Below are experts of layer 8 (counted from 0) of a mixture-of-experts language model. Rows are named router (the router's row for the expert), gate (a neuron's input weights, with its number), up (a neuron's input weights, with its number) and show model dimensions 0-39. Each number is 128 + 24 x the weight over its row's rms, rounded and kept within 0 to 255.
Before each expert's rows: a language model's description of what the expert responds to. This comes from a sample of Wikipedia text that the model never trained on.

# expert 11
It responds to: Verb starts after to, would or not, such as be, become, get, take, make, St-op, St-and, plus ing endings and being.
router [ 88 158 160 160 110 118 114 114 132  79 163 111 168 151 127 121 114  98 133 143 116 108 133 102 135 110 135 124 150 129 118 118 119 116 161 113  98 161 171 156]
gate0 [145 112 140 124 118  93 151 150 176 139 118 100 135 138 138 124 129 137 160 123 136 118 117 139 171 110 168 125 160 156  98 105 135 177  84  96 136 124 115 110]
up0 [148 118 119 130 124 123 144 115 198 128 116 119 104 103 174 127 114 120 159  95 141 150  85 114 149  78 131 116 160 135 114 151 121 142  92  79 128 154 114 146]
gate1 [161 102 116 128 138 125 149 138 134 136  92 129 140  95  96 109  70 127 132 105 147  63 141  83 133 125 135 110  89 134 130 113 134 122 141 123 105  92 139 122]
up1 [141 196 105 123 178 162 144 119 151  91 107 115 132 119 107  75  96 130 122 119 153 102 176 135 129 129 130 166 170 159 120 116 140 104 103  85 173 153 126 119]
gate2 [123 126 142 128 163 111 119 137  80 152 110 132 119 108 178 134 156 156 153 161 167 116 148  96 128 133 170 126 138 116 106 141 162 106 124 154 111  83 167 165]
up2 [139 143 116 109 144 135 148 103 109 147 102 121  90 113 100 157 120 157 117 133 116 122 113 128 127 113  93 106 122 160  90 116  85 127 144 150  96  80 116 136]
gate3 [ 95 154 148  91 117 107 142 118 155 128 149  99 135 126 133 113 131 146  99 127 118 138 144  98 127 168 157 100 147 103 127  98 118 118 154 129 172 155 152 110]
up3 [144  93  94 159 122 134 132 126 133  89 111 106  93 125 125 124 121  73 122  87  87  95 151 114 123  66 121 120 129 153 107 163 126 149 110 175 151 125 118 107]
gate4 [124 133 139 121 145 120 124  91  96 131 129  90 128 161 126 136 142 126 125 174 149 123 131 138 127 124 172 128 106 159  81 123 172 152 125 133 123 130 178 142]
up4 [140 131 111 102 116 175 127  67 118 154 157 145  89 127  88  79 149 125 126 128 117 168 162 132 138 114 172 142 100 143 123 147 177 130 132 149 108 116 141 142]
gate5 [122 142 100 172 124  89 133  67 154 136 121 128 124 109 109 111 114 126 106  98 129 162 132 121 146 108  86  95 127 158 109 125  86 143 142 137  88 107 167 111]
up5 [136 141 151 106 114 149 132 172 113 174 108  95 107 154 154 112 129 146 142 155 127 118 104 135 149  87 148 141 110 164 138 133 159 148 105 108  96 107 111  73]
gate6 [ 99  92 125 111 116 161 138 186 134 141 145 135 145 105 147 140 155  90 109 117 119 118 126 121 148 169 107 115 111 103 183 144 137 130 160  99 120 129 119 157]
up6 [144  74 138 112  98 157 126 126 149 111 102  97 112 130 145 107 139 143 137 108 178 155 148 114 103 114 174 132  97 130 113 146 145 138 123 149 143 130 123 127]
gate7 [151 157  91 130 151 142 152 176  92 169 116  87 143 146 144 170 180 178 103 116  88 134 121 150 123 161  96 113 100  77 131 127 128 140 152 143 147  98 152 131]
up7 [126 169 118 146 112 143 121 133 155 133 135 134  79  93  92  71 148 135 111 137 123 158 137  95 128 128 119 126 147 140 134 130 184 127 167  91 134 119 136 100]
gate8 [173 123 148  99 163 168 130 156 169 167 121 126 128  99 147 169 152 119 103 115 141 153 160 118  91 128 156  94 122 111 129 136 154 140 127 127 164 137 139 131]
up8 [ 94 119 119 158 117 132 156  69 170 144 130 146 104 119 138 141 127 155  84 129  96 132  91 158 130 150 113 161 142 139 108 130  70 165 111 164 102 132 110 139]
gate9 [147 114 133 130 132 145 114  77 136 102 138 100 143 138 138 172 111 149 165  87 131 134 107 131 148 137 130 144  80  89 138 122 108 109 127 138  87 149 137 118]
up9 [113 144 119 122 137 149 145 150 115 131 159  95 137 163 146 137 130 115 126 103 123 118 185 121 109 118 174 156 106 153 120 136 126 151 102  88 130 131 134 121]
gate10 [100 140 170 128  64 100  86 125 121  96 138 147  95 141 139 148 111 157 111 129 161  76 149  93 134 110 126 130 147 106 117 109 124 128 135 136 122 174 118 129]
up10 [120 208 122 101 125 158  85 130  95 123 177 121 114 115 113 110 148  84  98 135 134  93 143 147 112 106 162 121 140 129 117 165 116  70 136  92  91 115 144 115]
gate11 [102 154 143 134 125 107  87 117 132  87 122 128 136 121 161 127 114 123 129 139 154 126 116 144 129 113 102 124 158 109  89 143 127 162 159  95  89 158 123 132]
up11 [138 143 105 126 147 128 146 149 150 119 109 153 113  81 164 140 117  93 143 129 126 110 183 137 146 141 136 153 132 107 104  84 132 122 128 139 171  85  74 136]
gate12 [124 159 159 122 106 128  93 117 137 152  83 113 141 174 165 134 152 127 131 106 130 125 125 127 137 137 132 174 154 111 116 152 164 159 126  91  92 111 115 131]
up12 [107 149 160 164 175 106 130  97 139 150 149 163 126 145 111 154 127  93  84 101 139 105 135 127 106 149 159 106 141 138  96 148 146  77 121 138 146 134 112 129]
gate13 [134 106 114 151 122 139 118 108 154  73 123 149 167 119 143 149  89  91 160 132 134 149 116 122 148 130 105 166 110 118 117 139  63 124 136 117 136 151 148 149]
up13 [134 135 159 124 161 138 150  83  88 141  81 119 105 124  78 163 135 123  99 151 146 100 141 125 161 118 139 121 106 113 126 123 166  85 184 134 143  92 106 164]
gate14 [132  98 121 160  73 102 123  97 152 102 147 132 101 122 150  63 102 150 124  81 156 117 133 140 146 123 122  92 191 110 155 104 146 150 130 170 132 127 119 133]
up14 [141  84 117 101  99 114 124 118 126 131 135 107 110 112 105 116 150 122  93 111 126 146 117 135 163 116 149 184 116 133 108 130 115  99 108 140 131 153 145 138]
gate15 [145 114 118 132 103 140 129 138 182 123 155 134  90 121 107  84 128 146 186  99 132 124 106 115 101 104  76 130 114 136  94 103 147 136 172 151  81 135 132 142]
up15 [104 135 138 152 123  97 140 138 102 125 143 124 102 111 118 142 144 138  85 116 146  94 133 128 143  99 209 100 104 153 153  92 149 117 114 126 103 130 156  95]
gate16 [136 148  66 123  92 118 162 140 105 142 138 115 175 121 127 109 125 129  99 137 116  90 165 163 140 180 178 124 142 107  95 116 137 131 106 135 135  83 176 155]
up16 [148 120 111 136 145 124 137 133 117 117 120 142 108 121  79  85 168 108 120 173 156 114 123 103 116 134 176  95 115  91 124 152 139 125 111 113 127 154 104 155]
gate17 [104 118 130 130 159 126 130 117 142 147 163 103 172 167  84 129  80  72  98 108 148  84 127 115 114  86 130 110 146 150 149 126 140 113 168 123 132  66  88 104]
up17 [171 191 115 125 119 138 151 117 122 146  87 162 105 111 113 179 163 148 133 140 161 150 120 141 159 133  90 153 146 115  91 150 138 126 133 112  97 125 140 132]
gate18 [151 113  93 140 128 131 139 150 129 129 112 126 138 128 139 152 103 148  90  98 156 130 149 100 145 173 128 109 100 111 106 112 107 142 140 132 170 102 108 108]
up18 [ 70 130 150 126 134 124 118 140 167 134 146 120  93 128 143  93 167 124 132 104 147 138 124 132 127 103 151 139 134 148 115 125 121 138 137 148 100 113 121 130]